From a checkpoint of a small mixture-of-experts model trained on Wikipedia.
Size: 12 layers, width 128, vocabulary 1024, 13.8M parameters.
Below are experts of layer 4 (counted from 0) of a mixture-of-experts language model. Rows are named router (the router's row for the expert), up (a neuron's input weights, with its number) and show model dimensions 0-127. Each number is 50 + 12 x the weight over its row's rms, rounded and kept within 0 to 99.
Before each expert's rows: a language model's description of what the expert responds to. This comes from a sample of Wikipedia text that the model never trained on.

# expert 14
What it handles: Sports and competition words. Word pieces and numbers in sports articles and tables, such as our in Tournament, ague in League, ball, ampion, season dates.
router:54 31 51 56 50 51 33 47 47 42 56 58 40 64 55 52 74 46 34 38 34 56 39 57 49 43 42 58 67 43 43 39 45 37 66 51 46 49 49 66 60 47 48 55 37 50 16 55 28 28 57 45 43 45 38 50 43 50 40 47 31 75 44 50 76 71 45 46 69 58 29 35 54 24 54 44 60 58 54 49 50 45 37 46 38 54 57 48 53 47 38 47 49 23 33 36 56 46 48 39 51 38 55 45 62 29 28 53 28 39 46 33 45 41 39 49 44 55 28 63 43 56 51 33 46 13 58 70
up7:49 54 43 55 40 70 64 42 54 61 46 43 54 60 51 59 65 45 61 58 39 42 47 45 39 40 64 51 75 55 59 47 63 67 38 52 55 59 39 53 26 49 67 59 23 46 59 66 32 46 51 49 46 55 51 55 51 38 60 36 39 47 65 52 73 46 48 42 63 45 75 33 35 46 44 46 65 46 30 46 55 30 47 57 52 52 66 64 58 59 35 33 44 34 77 61 52 31 58 51 53 54 58 45 66 48 39 56 55 48 42 84 58 48 60 47 63 59 49 89 66 29 31 50 47 37 32 59
up8:57 41 70 45 29 58 38 49 61 55 19 37 47 48 60 39 53 29 64 58 49 38 33 34 66 55 49 64 60 39 25 54 55 30 71 34 43 58 53 38 38 26 39 70 51 68 41 41 51 47 66 37 58 58 25 53 58 52 32 54 31 51 28 46 44 60 57 74 48 45 39 36 64 47 38 47 39 43 58 51 50 64 32 58 54 65 71 55 52 51 47 51 55 39 40 31 50 61 75 51 52 46 68 58 46 45 38 57 51 55 55 62 53 45 47 36 43 48 43 56 44 49 55 15 67 63 55 49
up9:38 45 32 50 53 39 55 47 42 55 44 63 51 42 42 46 53 65 73 47 80 37 39 51 52 48 26 48 54 38 78 58 44 40 55 60 57 35 39 44 44 42 40 55 41 40 73 52 47 65 72 49 63 32 08 30 68 67 61 49 40 45 50 41 47 51 43 46 22 54 30 47 47 39 54 52 65 60 46 37 52 41 39 32 41 64 45 29 48 70 58 39 63 49 60 43 68 50 43 54 57 49 53 61 48 44 68 57 35 34 42 47 50 41 45 53 52 22 50 48 27 40 50 41 67 40 61 58
up10:57 29 28 54 58 62 41 38 54 56 44 42 51 39 62 28 42 61 49 67 40 49 69 62 40 54 40 54 63 58 61 69 59 57 67 35 53 52 52 44 37 51 32 49 29 26 70 32 36 69 49 50 45 49 44 63 60 45 53 37 31 53 59 63 69 55 31 56 44 49 31 24 14 36 47 48 62 67 44 29 43 67 52 28 52 40 49 53 53 52 50 40 39 52 29 47 53 37 44 44 60 38 38 53 62 76 54 46 50 51 46 69 56 45 65 67 44 52 52 49 61 59 58 63 36 49 70 44
up11:41 46 47 50 46 72 59 18 62 51 76 54 55 49 33 48 64 40 54 45 57 53 60 67 25 48 54 45 39 65 57 42 51 68 55 60 33 50 51 59 56 50 52 64 36 71 39 69 33 47 62 76 27 38 54 58 46 67 33 68 29 49 52 59 46 68 52 48 48 32 45 65 57 21 62 38 44 68 53 50 53 54 53 35 50 49 37 56 36 67 57 59 53 35 38 50 39 42 22 46 45 39 42 49 56 43 36 43 49 54 72 51 34 44 69 33 49 42 53 62 57 44 30 65 38 45 46 55

# expert 10
What it handles: Middle letters after stems. Single middle letters, mostly l and p, after a word's opening piece, as in helped, applicable, represents, appropriate, population.
router:53 56 67 71 49 52 65 53 54 40 67 47 37 51 51 37 33 52 33 45 59 54 40 63 59 29 44 45 69 66 53 43 61 58 56 68 46 34 48 73 49 50 53 54 38 52 29 70 37 57 60 39 59 35 56 62 28 61 49 32 26 59 46 32 54 69 40 28 64 43 54 58 59 39 48 56 73 53 31 42 50 25 31 36 40 59 42 62 41 55 44 55 51 48 50 44 43 44 67 41 43 38 48 56 51 40 44 38 15 55 44 26 56 46 45 47 39 46 28 55 69 41 60 37 68 47 67 47
up7:57 47 48 36 26 40 71 65 43 60 43 53 41 52 56 66 22 55 49 59 29 75 43 47 51 57 51 64 60 59 50 28 56 63 52 47 48 34 41 54 54 43 51 49 27 55 42 59 56 41 73 43 71 56 26 58 58 64 61 66 55 61 54 44 58 45 58 43 53 57 63 62 38 61 63 32 63 57 44 46 52 46 32 38 35 36 58 60 59 40 42 36 74 47 44 24 35 54 36 51 64 51 63 64 36 44 44 32 35 62 66 61 47 60 67 69 50 58 51 37 47 33 78 53 56 50 61 68
up8:35 30 39 47 66 47 44 55 66 45 62 48 37 38 56 45 51 50 37 54 42 62 42 52 34 47 34 54 32 48 35 62 55 47 58 39 36 50 32 18 46 61 64 47 47 60 44 77 41 42 60 57 62 40 41 58 24 58 68 33 43 62 39 28 52 52 43 45 60 52 53 46 39 49 59 62 57 47 45 44 41 42 43 25 22 61 30 46 71 38 51 64 62 47 68 27 66 57 57 63 48 49 77 59 45 58 71 59 60 63 57 58 55 72 69 56 58 50 59 26 44 34 43 57 43 42 54 40
up9:60 60 60 48 42 46 53 57 40 60 45 58 23 50 48 53 50 47 80 49 38 40 49 48 57 53 66 52 69 47 45 48 44 32 44 66 54 40 56 49 52 42 40 25 60 53 36 46 66 32 29 62 37 38 53 50 56 51 45 44 55 65 74 32 62 63 71 45 37 65 50 69 59 41 43 38 68 47 49 30 68 39 58 33 56 49 23 62 74 26 53 54 43 59 49 64 83 47 50 63 38 71 50 58 44 32 50 40 48 48 54 23 52 46 45 41 43 58 59 35 37 53 42 41 49 41 58 71
up10:56 37 56 62 63 53 44 54 55 22 41 32 43 56 47 44 47 33 21 52 59 69 41 61 17 36 56 51 75 48 58 42 28 57 76 57 58 57 35 56 72 48 63 28 57 48 54 72 35 31 56 44 54 46 52 67 50 60 51 41 44 37 55 59 64 59 52 62 54 38 44 15 36 44 43 47 48 53 48 58 64 59 54 51 65 51 54 55 61 63 67 46 58 56 70 51 41 60 46 39 33 53 43 30 33 62 50 44 48 61 65 30 47 60 42 38 47 43 44 41 48 34 42 53 65 57 61 32
up11:73 41 54 69 48 45 69 39 35 55 42 57 55 55 65 39 49 55 47 47 44 71 67 48 47 50 65 39 39 28 47 37 61 50 39 49 28 38 30 51 50 74 61 50 40 42 58 65 53 76 71 53 50 44 68 30 34 31 39 45 28 69 23 40 36 42 43 41 52 71 75 55 50 44 50 56 59 61 60 55 58 58 46 53 45 43 61 60 53 71 40 35 41 52 32 49 43 54 27 43 35 53 58 49 46 64 67 45 57 47 34 39 65 62 54 37 46 29 59 49 55 57 62 42 47 61 72 52

# expert 15
What it handles: Word-middle after stems. Second word pieces such as ing, ro, ad, om after short openings like K, o, bu, e.g. United K|ing|dom, meet|ing, dest|ro|yed, Can|ad|ian.
router:34 47 61 34 54 43 42 50 34 57 52 29 44 60 54 38 51 46 20 49 59 71 36 62 47 36 25 56 60 50 41 44 70 47 71 52 34 56 54 67 47 34 65 67 37 46 50 74 57 31 69 41 48 24 52 58 23 48 46 58 47 58 20 57 58 75 37 39 74 35 33 43 49 46 62 40 49 45 47 43 57 45 38 51 32 41 51 59 39 60 35 48 33 35 41 42 35 43 60 55 51 56 57 49 39 39 45 45 45 43 48 48 66 54 66 39 52 69 42 59 63 61 56 25 51 42 52 47
up7:39 57 41 32 26 44 45 65 65 67 62 74 59 67 35 42 73 43 35 67 48 53 45 69 40 66 59 55 52 42 49 39 42 52 60 53 58 44 47 55 33 54 37 66 49 40 49 48 55 55 40 52 50 32 47 76 54 40 74 57 50 36 55 51 57 48 39 49 53 43 35 54 60 62 52 43 55 42 39 55 45 34 70 26 58 49 59 29 68 37 64 56 79 66 47 31 63 32 61 59 52 39 67 59 31 45 46 50 42 48 63 52 53 61 65 58 56 63 42 52 22 49 51 31 27 45 69 42
up8:43 28 41 48 64 57 72 40 58 63 63 56 72 55 69 55 37 52 44 34 51 64 79 46 59 42 48 31 31 53 49 42 73 43 61 54 30 58 57 71 61 57 64 41 48 41 45 64 55 40 22 67 60 45 50 39 44 55 44 58 61 59 55 53 57 44 72 65 54 59 32 56 45 59 61 47 48 68 29 39 56 31 72 57 51 34 35 46 34 52 53 50 46 51 49 29 44 51 51 61 57 44 60 41 55 55 63 44 63 48 10 43 45 30 54 61 41 40 46 55 35 57 67 65 51 64 50 56
up9:36 30 56 37 63 61 58 61 53 76 30 45 52 57 37 48 38 52 36 56 25 51 54 37 46 61 47 57 46 52 64 46 45 53 79 49 55 60 67 43 58 33 65 30 46 47 49 70 59 31 40 38 46 50 39 47 56 36 69 79 71 59 48 48 54 45 46 23 47 70 55 48 68 41 69 35 58 54 48 46 37 41 63 48 32 37 55 40 77 43 39 35 62 47 58 52 61 55 56 48 36 60 42 37 34 48 57 47 57 56 40 32 84 54 54 60 68 49 45 66 54 33 61 58 48 53 59 47
up10:35 36 38 47 61 39 39 46 57 60 59 47 60 38 47 72 49 68 41 48 37 44 75 48 38 35 50 77 41 47 33 51 50 61 26 46 55 35 58 40 70 53 42 82 38 48 68 40 56 57 64 44 46 31 26 37 42 59 30 54 55 50 44 47 61 34 44 49 41 41 39 56 38 37 50 49 34 49 48 33 45 47 49 53 44 54 50 75 55 57 48 57 41 38 53 51 40 63 69 57 77 62 45 41 43 31 62 64 35 51 69 63 46 44 65 45 55 38 53 77 40 73 61 65 41 37 44 65
up11:32 91 61 47 39 63 62 62 36 48 58 43 66 66 60 45 55 50 23 71 61 58 50 40 36 49 48 32 59 55 50 46 50 66 55 45 58 55 50 48 55 31 65 37 62 52 82 66 44 54 68 46 56 46 54 50 53 63 31 50 30 35 45 35 57 47 42 32 56 42 39 70 61 38 42 66 72 72 49 62 78 61 46 46 50 50 57 69 50 59 35 75 45 32 45 68 52 50 47 58 48 50 61 41 46 36 48 50 43 39 57 40 34 37 70 66 55 51 51 56 41 54 47 57 44 48 40 59

# expert 11
What it handles: Name-internal syllables. Middle syllables inside names, mostly Indian, foreign or transliterated, like ath, og, ank, ash, as in Mal|ath|i, Y|og|i, Sh|ank|ar, and stray UTF-8 bytes.
router:52 52 55 45 40 42 37 53 44 57 43 40 42 81 52 59 39 52 41 41 46 61 39 61 53 30 47 55 48 44 30 32 53 53 59 57 54 33 49 67 50 42 45 57 43 59 41 69 44 40 51 41 46 52 36 45 38 54 33 50 51 66 30 52 59 66 37 56 61 43 24 33 56 59 57 26 63 42 58 59 75 56 30 50 39 63 45 67 39 66 27 52 52 57 17 61 43 29 56 37 53 39 69 34 42 54 36 59 30 39 50 26 54 33 50 46 39 54 27 59 49 36 66 53 55 22 48 49
up7:69 75 44 36 54 49 44 60 59 52 55 76 66 36 61 57 58 47 55 53 37 40 68 58 47 43 51 55 47 60 37 43 48 36 39 59 38 17 37 36 67 79 66 63 73 56 57 73 59 59 47 52 34 48 50 50 55 42 42 45 35 62 53 49 63 45 48 66 64 52 58 54 63 69 54 30 69 42 17 51 41 61 58 45 52 60 32 55 74 43 33 44 46 51 58 50 44 40 66 38 60 41 50 61 51 70 52 53 56 80 57 50 51 26 57 59 56 33 54 48 43 61 44 38 62 54 42 52
up8:58 37 47 73 60 63 40 57 55 42 60 33 72 33 35 61 55 47 30 60 53 50 71 62 57 50 62 48 40 37 38 62 64 38 52 57 47 37 55 57 51 64 60 72 44 31 47 66 69 51 33 31 48 54 68 54 50 52 21 67 36 76 55 69 42 37 38 32 53 51 47 50 58 52 45 61 59 55 35 33 61 67 43 55 46 51 52 58 54 40 43 45 28 66 44 47 50 53 66 61 51 62 55 48 47 73 67 39 54 73 57 59 55 41 63 54 56 63 71 66 45 64 29 68 49 67 63 50
up9:37 52 43 40 37 52 51 49 25 51 23 47 63 74 52 60 50 59 55 24 51 58 36 48 75 39 50 47 28 31 66 62 47 64 42 49 62 63 48 63 40 60 48 44 51 48 47 55 50 55 34 51 43 40 62 26 62 60 74 46 69 36 33 47 68 66 30 37 68 58 31 31 21 55 40 51 43 47 56 66 57 53 57 49 41 55 47 40 50 36 50 35 61 49 40 62 54 53 49 51 66 37 56 60 50 62 54 65 52 53 42 54 50 58 48 44 36 31 22 56 78 39 50 51 41 56 74 48
up10:24 44 48 35 57 61 59 41 58 48 46 39 61 52 60 28 35 50 60 52 30 53 46 68 64 54 41 24 46 43 58 68 48 33 65 59 66 40 60 57 65 44 33 43 50 53 65 34 39 43 60 58 64 34 43 36 46 54 64 58 47 48 48 33 48 38 58 60 55 45 46 28 50 44 76 81 32 26 45 45 42 44 41 51 57 57 49 52 57 34 46 32 78 39 65 45 42 43 50 54 61 62 59 65 66 58 56 52 53 62 65 41 46 42 61 49 65 24 50 53 41 42 42 51 80 27 42 46
up11:41 44 46 42 26 37 33 63 57 48 59 43 62 56 60 64 64 55 67 32 44 50 29 59 63 44 58 40 37 30 44 59 43 69 48 49 35 54 47 57 50 57 62 55 37 68 38 52 58 40 58 59 64 53 48 39 79 50 27 46 30 52 57 42 32 80 70 58 39 51 58 43 54 46 39 37 51 54 45 43 41 55 55 58 44 50 42 41 52 37 37 79 53 17 39 68 39 49 52 35 53 45 39 31 51 68 27 57 48 53 52 52 52 70 37 65 38 73 56 68 60 61 49 48 67 47 61 58

# expert 12
What it handles: Capital word-initial letters. Capital letters starting a proper name or title after a space, comma, dash or pipe, such as F in Finnish, FIFA, Františ.
router:32 33 62 55 44 56 40 56 42 51 66 50 38 60 59 46 64 67 47 52 49 56 65 60 51 43 43 47 59 55 45 31 58 45 69 80 49 56 35 60 45 44 48 55 49 43 47 59 49 43 53 40 43 32 50 56 27 43 45 27 29 43 37 30 56 76 22 44 53 55 07 53 39 37 54 52 51 54 39 57 70 39 28 43 42 62 49 67 51 78 33 44 44 38 54 48 46 42 56 43 46 48 70 26 40 34 43 50 38 56 48 33 57 58 30 48 60 52 37 53 59 54 64 30 66 43 51 40
up24:56 67 31 69 47 53 64 58 47 48 82 53 48 57 61 44 48 44 53 52 25 70 34 54 43 62 43 57 64 61 34 26 57 52 63 57 41 29 59 59 64 51 37 31 37 56 59 59 55 50 36 35 62 49 37 47 36 55 40 37 31 37 54 53 38 42 41 52 44 42 50 34 56 36 39 68 41 60 26 40 48 26 74 35 50 66 39 63 54 37 44 52 42 47 46 53 61 56 66 45 53 41 56 44 39 49 56 33 52 45 56 73 44 54 56 63 47 31 46 52 40 83 56 69 70 69 38 44
up25:58 44 39 37 55 37 53 46 53 46 65 64 67 72 57 53 71 74 44 54 33 60 58 65 47 56 60 59 55 34 63 34 59 52 49 62 75 52 34 36 32 54 63 30 43 67 50 63 58 40 42 60 59 49 51 22 64 55 61 55 57 75 42 39 61 47 48 55 51 51 53 36 44 56 54 53 39 67 54 55 42 56 29 69 67 54 36 43 55 21 35 46 72 51 46 46 25 42 55 61 47 42 62 47 58 42 60 42 30 41 38 74 30 59 68 41 47 38 69 51 50 48 63 47 65 48 63 62
up26:64 42 53 45 38 61 52 49 53 62 62 61 73 44 63 43 58 32 48 73 40 63 52 46 65 46 42 40 80 63 36 45 48 44 52 48 52 44 77 39 54 52 78 49 45 43 32 43 30 57 71 22 51 57 62 35 44 52 44 43 66 48 64 54 53 40 32 36 38 53 63 68 37 45 37 51 57 47 51 33 25 62 36 67 39 63 59 66 33 60 52 37 47 60 19 61 63 49 46 51 43 41 57 45 63 63 43 70 40 37 56 64 55 52 47 64 53 36 45 65 52 42 39 42 69 52 36 58
up27:51 20 60 49 66 52 51 61 66 35 46 58 22 44 73 58 51 35 62 41 55 65 44 50 33 21 44 48 38 43 49 42 27 43 40 56 48 51 57 63 56 55 50 62 27 57 54 60 41 61 64 40 36 35 30 75 50 57 43 47 43 73 52 75 38 64 79 49 55 47 52 67 51 51 40 60 71 53 41 34 44 72 55 66 56 54 39 58 36 46 58 82 64 44 54 70 60 67 52 59 46 55 48 31 44 49 55 46 58 49 56 56 39 50 55 44 51 44 53 49 30 69 50 42 38 45 47 50
up28:34 34 60 47 13 51 45 55 59 37 43 37 37 56 54 46 44 58 55 57 56 41 40 64 38 63 80 31 60 57 37 53 39 52 40 44 69 40 58 59 39 33 62 46 21 49 59 45 50 37 51 42 29 55 56 48 43 55 47 50 13 61 63 66 57 50 55 50 48 60 54 43 56 43 51 69 58 44 49 39 49 51 61 46 49 48 59 53 38 46 42 35 52 47 55 15 53 68 74 63 72 62 56 32 46 39 38 64 40 59 56 30 56 47 54 60 66 40 33 57 52 58 32 54 67 56 33 63

# expert 4
What it handles: Articles, conjunctions, possessives. Function words mid-sentence, mostly the, and, a, his, her, its, that, which, often after of, in or a comma.
router:26 37 43 51 39 33 41 63 44 58 58 47 40 45 60 50 49 59 58 57 45 65 52 53 60 38 47 51 65 56 39 52 44 39 61 68 50 49 47 66 65 46 48 47 29 49 19 78 33 46 46 27 51 30 53 43 36 50 33 36 31 62 40 42 56 60 31 45 57 26 30 40 39 44 45 47 53 52 54 52 59 38 29 33 45 62 35 48 47 61 31 45 42 37 43 36 34 54 38 32 40 34 61 43 43 56 49 59 22 61 37 40 47 52 32 47 42 63 32 61 64 59 70 34 75 45 57 49
up24:43 43 57 60 56 49 65 46 36 41 52 35 33 40 44 40 58 59 44 45 63 58 28 38 34 39 56 50 46 48 56 69 52 43 43 39 52 47 45 10 49 75 49 64 49 53 31 54 35 39 55 57 58 45 56 70 36 72 57 34 50 56 53 34 58 28 68 59 48 50 45 51 44 62 54 67 52 66 58 69 47 33 42 54 31 52 68 58 52 64 47 30 32 32 40 48 40 44 67 46 40 27 59 46 67 54 53 42 43 44 50 54 74 35 51 66 68 48 37 69 33 43 20 51 57 49 67 52
up25:55 61 73 47 34 24 79 71 43 71 57 48 64 59 62 37 73 44 44 59 47 44 66 53 52 50 41 55 62 54 41 51 41 43 30 45 49 51 64 52 45 42 35 34 58 60 67 55 58 64 69 48 53 43 48 42 46 53 57 43 27 59 40 54 63 45 59 62 43 70 64 42 36 34 30 50 44 53 33 57 49 44 51 54 21 54 78 52 51 59 71 31 35 40 67 46 48 55 59 46 52 61 41 45 34 63 36 47 49 42 46 58 63 39 39 70 24 63 40 53 47 67 67 64 50 41 53 67
up26:43 37 56 55 41 78 48 39 38 66 33 58 38 41 67 59 26 61 49 48 24 59 34 44 53 58 84 43 45 50 49 58 50 45 48 62 60 60 76 36 39 39 43 63 72 61 55 49 60 50 60 39 41 44 37 44 42 48 46 37 59 27 57 39 43 39 64 41 59 61 36 59 62 32 65 45 42 55 38 41 36 38 34 41 54 67 48 33 65 55 30 49 56 53 58 48 79 61 44 54 49 52 47 57 48 30 41 45 45 41 38 29 53 62 60 29 27 34 51 27 63 48 51 48 55 64 58 48
up27:47 40 68 56 42 53 47 47 44 67 30 42 27 56 40 50 59 48 56 46 53 36 45 80 56 75 63 44 62 41 42 49 52 58 50 36 51 44 63 65 50 20 41 56 30 53 52 41 61 44 54 52 49 51 73 57 64 46 42 47 62 54 55 58 67 35 46 30 52 55 54 49 49 86 47 41 59 53 62 49 60 40 41 22 48 58 44 34 54 42 54 44 81 36 55 50 39 72 62 37 65 71 45 68 49 34 56 45 51 26 46 39 65 60 44 50 65 52 43 61 26 48 51 41 57 78 57 44
up28:35 64 53 61 49 52 63 45 38 48 53 58 43 80 65 70 43 49 59 53 41 70 45 47 76 66 65 61 63 58 42 53 27 69 59 41 43 50 30 58 51 58 50 28 26 66 64 60 32 39 40 49 26 40 56 45 50 40 53 46 70 37 73 60 29 55 17 67 64 44 39 51 43 41 49 50 44 53 58 54 57 53 56 60 52 49 41 69 53 50 52 58 76 56 55 37 35 54 66 39 42 60 55 34 41 68 60 45 44 53 30 52 45 60 56 63 58 45 42 52 50 75 60 61 34 56 50 44

# expert 13
What it handles: Verb inflection endings. Verb endings ed, s, es, ing attached to stems, plus auxiliaries has, had, have, would, e.g. go|es, vis|ited, fin|ished, debut|ed.
router:34 49 45 44 41 44 41 43 48 50 52 32 29 53 59 45 49 46 39 40 46 65 49 65 63 42 36 44 49 62 37 37 74 51 59 49 54 47 39 54 53 44 37 70 43 47 45 78 45 50 54 44 49 31 35 54 48 40 56 54 38 66 48 54 77 57 40 51 64 41 36 40 38 41 63 42 58 56 35 39 75 42 31 35 41 54 51 46 36 78 22 39 39 38 51 39 42 35 61 27 31 37 43 37 61 36 45 40 16 51 43 44 52 43 39 52 45 66 28 50 44 60 63 55 79 49 66 54
up7:34 34 55 51 28 31 43 57 39 56 34 63 50 38 43 31 61 36 53 50 58 59 44 38 62 51 49 60 36 36 50 60 46 72 43 42 40 42 53 62 62 70 40 75 51 33 17 35 41 48 45 32 62 59 53 59 32 45 58 47 52 51 68 36 62 39 34 66 46 47 40 36 56 74 67 45 48 55 54 47 73 35 46 39 44 47 53 56 47 53 64 24 50 65 39 60 46 58 36 48 54 52 56 58 45 36 56 52 41 72 33 52 63 61 46 65 47 46 40 43 64 23 76 44 49 70 53 66
up8:46 47 53 60 20 54 76 43 50 53 72 63 49 46 48 57 65 59 50 54 27 38 52 40 59 40 29 48 45 34 60 60 54 55 54 44 58 49 38 38 31 50 64 51 40 61 53 74 70 65 57 52 51 41 57 40 58 37 58 31 43 58 42 59 53 33 43 30 63 45 87 56 60 57 32 61 51 52 51 59 52 28 48 44 41 48 62 59 60 49 45 42 79 33 40 46 35 48 40 51 55 34 62 33 65 52 40 66 51 48 37 56 49 68 69 49 39 44 46 58 42 54 62 40 68 48 74 77
up9:58 39 32 56 40 55 48 51 32 51 46 32 48 57 38 45 42 39 57 48 67 37 44 54 59 38 65 58 57 56 52 34 50 33 35 40 51 56 50 36 39 54 35 26 61 43 71 61 66 43 33 47 56 59 64 64 41 48 51 40 65 39 62 45 46 80 52 50 56 50 41 46 30 53 58 83 53 26 23 66 52 43 33 36 49 52 51 41 62 36 32 64 52 55 34 57 51 54 78 49 48 32 40 80 34 37 35 33 54 54 54 51 50 62 62 58 53 63 49 51 70 53 42 64 53 58 70 43
up10:49 48 50 54 38 53 50 43 47 44 47 50 51 71 59 41 50 62 44 47 48 52 57 65 57 56 55 35 43 51 40 66 65 59 64 08 57 45 44 54 51 37 48 45 40 46 61 54 37 65 57 36 62 38 63 44 52 69 41 63 58 59 46 66 24 77 56 44 71 36 63 63 43 52 68 33 58 69 66 53 54 61 54 74 26 41 37 54 59 40 64 54 49 51 45 27 27 69 29 52 47 44 43 44 62 45 52 55 48 49 41 49 24 65 50 48 44 38 51 49 67 14 53 71 43 56 63 43
up11:55 40 54 61 71 56 56 48 66 23 48 35 40 47 50 42 61 62 56 76 40 24 28 48 43 42 53 45 46 54 40 65 79 35 48 61 56 50 54 69 52 49 58 50 63 63 64 62 20 52 59 38 54 50 39 44 53 50 42 63 62 36 30 67 50 57 51 69 58 55 51 51 60 61 35 40 69 58 42 37 46 49 68 75 43 50 38 54 41 61 42 53 38 49 48 43 61 50 74 57 54 44 60 47 35 54 67 51 66 58 62 29 41 44 51 64 78 48 52 52 63 57 67 51 38 78 70 46

# expert 9
What it handles: Noun suffix endings. Final noun pieces like ation, age, ity, ch, ement, especially in infobox and taxonomy labels, e.g. classific|ation, Identific|ation, vehic|les, roo|f.
router:56 63 56 42 34 44 55 50 40 46 61 26 43 64 57 57 53 70 41 42 42 46 48 50 34 24 45 56 63 62 36 28 63 26 44 56 42 59 37 69 56 65 51 54 38 45 43 54 58 36 44 49 54 51 40 55 31 49 55 40 58 78 51 47 64 65 42 34 76 55 37 49 17 45 61 48 43 36 43 44 48 32 36 45 49 52 42 55 60 77 25 47 52 42 45 40 39 28 51 40 55 30 51 49 59 39 53 48 38 39 66 19 64 32 45 51 45 63 40 43 44 65 74 41 61 48 48 55
up7:50 47 28 28 48 44 64 36 35 57 45 44 68 69 66 41 42 62 55 80 56 60 25 51 53 33 35 33 74 75 49 43 45 50 68 52 54 39 45 58 55 39 57 27 46 42 50 71 33 40 68 70 54 43 60 66 58 44 49 66 25 49 58 48 56 37 69 50 75 45 41 69 34 32 47 51 64 60 46 44 51 66 48 50 62 58 68 45 34 71 44 56 45 54 40 53 68 70 48 41 66 45 61 42 67 45 63 61 56 42 58 50 48 54 43 56 43 58 37 50 50 40 55 48 37 49 42 47
up8:69 41 35 33 47 22 41 34 73 51 55 47 70 74 75 60 46 62 49 43 44 56 57 62 48 34 52 50 42 49 41 75 49 37 42 30 53 61 33 39 51 52 56 42 84 41 47 81 53 50 39 56 46 56 64 59 40 56 28 51 52 52 47 47 48 28 51 75 55 33 42 31 60 46 58 57 49 46 37 44 46 53 42 26 29 34 43 45 56 51 74 59 67 54 64 55 47 57 48 26 55 56 43 46 46 55 44 67 35 37 37 54 63 42 49 50 48 37 39 37 46 40 49 55 52 48 58 70
up9:78 45 55 46 48 37 64 63 34 40 29 54 49 49 84 57 46 34 27 67 31 69 47 65 52 32 52 61 74 58 46 52 54 54 39 48 65 50 46 31 65 56 61 65 16 71 36 48 60 47 55 46 49 72 40 34 51 63 52 51 75 39 51 51 68 42 58 48 61 39 26 57 50 63 72 67 71 63 40 44 44 53 43 47 47 40 36 44 55 54 45 53 47 51 52 59 52 48 49 48 45 44 66 51 52 64 44 40 70 60 36 36 55 52 46 61 54 46 52 45 54 29 65 27 58 59 54 59
up10:44 67 67 39 46 67 47 58 57 56 36 53 39 64 48 57 51 54 44 54 47 25 59 23 51 53 36 53 40 38 38 46 52 43 52 42 37 34 32 43 76 69 50 61 56 43 57 37 64 25 32 57 48 51 46 33 58 52 23 31 50 55 48 35 62 57 31 53 66 44 65 75 64 76 68 36 48 64 48 48 60 56 59 71 46 49 35 49 49 65 50 48 54 60 59 65 51 53 56 64 63 54 48 58 48 40 50 43 35 42 63 47 58 48 35 73 25 56 63 64 68 48 66 44 68 54 66 60
up11:34 61 50 58 63 45 62 54 57 35 40 49 54 63 37 45 57 38 61 48 31 42 62 43 72 50 33 63 65 55 18 42 31 47 48 57 28 50 51 48 42 69 51 33 62 38 44 41 27 37 44 67 58 52 51 50 44 52 55 49 36 54 68 25 46 44 50 31 45 58 51 43 48 67 51 60 46 42 39 52 42 63 52 39 50 43 54 46 32 55 35 65 69 69 67 39 52 41 31 62 69 59 45 76 58 65 39 19 27 50 36 61 54 23 53 70 43 43 35 52 44 47 50 64 57 51 57 50

# expert 6
What it handles: Adjective and noun suffixes. Word-final or near-final pieces such as ent, ist, ial, ical, ual, ect in fervently, consisting, phonological, perimeter.
router:45 59 52 33 38 54 40 41 28 42 52 42 35 48 72 61 60 41 34 44 64 70 66 67 47 29 52 37 67 38 49 35 57 46 59 64 52 39 41 66 63 62 48 66 28 43 24 62 43 45 56 54 55 30 48 36 33 53 52 34 46 57 32 41 54 53 37 47 70 43 28 58 51 25 70 50 61 47 54 45 55 35 51 36 41 69 62 54 33 67 41 59 43 35 40 61 31 49 50 49 44 41 47 42 55 51 28 46 23 39 49 46 55 30 34 44 30 60 35 52 45 49 61 34 67 43 52 52
up0:27 60 34 36 48 71 66 35 36 34 39 48 55 38 61 58 58 39 77 60 66 23 55 31 56 42 46 59 50 40 43 51 72 51 44 73 47 52 47 41 51 55 61 36 57 47 38 76 55 49 41 36 50 53 65 37 58 45 37 42 55 56 24 38 42 52 51 66 44 56 69 48 45 28 64 58 46 62 38 46 41 54 41 72 49 30 53 40 54 53 37 64 54 33 48 31 55 74 47 43 36 31 50 46 61 27 56 41 37 64 47 49 45 28 61 38 44 40 47 64 57 50 74 39 46 42 61 50
up1:54 51 48 65 70 59 36 54 39 31 57 52 62 48 54 46 37 50 60 40 66 49 71 29 70 67 39 31 34 36 45 47 43 60 46 69 66 56 47 72 54 61 55 46 48 36 42 46 37 37 49 63 47 54 57 65 70 20 66 47 52 51 49 55 47 58 36 37 31 67 29 58 32 24 63 32 58 65 53 31 47 53 67 73 70 54 26 59 57 47 47 35 66 53 36 32 57 43 49 41 50 32 24 51 53 62 45 44 53 46 56 32 51 53 59 56 56 45 52 46 50 55 70 41 56 44 61 43
up2:55 67 53 52 39 33 49 33 37 48 80 80 52 40 44 55 40 51 51 44 64 70 41 46 67 67 49 64 51 54 64 36 35 43 51 40 63 70 80 29 60 58 42 55 41 54 58 35 71 28 31 48 54 33 37 47 44 33 37 57 48 36 50 50 52 46 54 45 30 52 53 45 63 33 56 54 55 55 49 65 59 43 45 45 46 46 70 63 44 57 35 75 30 51 45 33 44 63 45 43 55 68 54 34 44 44 50 59 33 64 42 62 49 59 42 58 48 56 47 28 67 65 75 55 63 47 48 34
up3:47 58 50 67 54 46 40 42 57 71 44 44 71 35 35 46 61 46 67 52 77 35 56 45 56 37 60 59 62 46 54 42 52 60 56 48 72 51 32 58 69 25 28 42 51 32 41 30 35 53 42 31 46 67 63 56 27 71 62 57 67 49 44 57 38 45 34 49 60 48 45 44 68 53 43 51 42 53 52 60 29 56 52 41 62 25 38 35 48 71 41 66 62 48 45 47 22 66 54 42 63 55 58 42 52 59 46 48 43 48 44 49 56 39 46 62 43 61 53 52 71 25 38 33 74 46 63 41
up4:53 30 44 53 62 59 52 38 58 32 59 45 49 59 41 48 68 13 39 75 47 64 64 70 67 55 80 64 58 41 50 29 27 46 53 57 39 74 46 42 43 52 57 53 54 47 46 51 48 44 37 45 46 53 28 38 58 46 56 32 38 50 59 36 73 60 36 34 36 49 44 60 50 33 50 47 49 48 35 57 46 33 69 62 48 53 49 71 55 73 44 46 41 42 51 62 48 38 65 48 37 55 44 51 64 35 41 40 32 21 34 64 49 58 53 52 36 61 58 48 38 53 54 57 50 75 36 47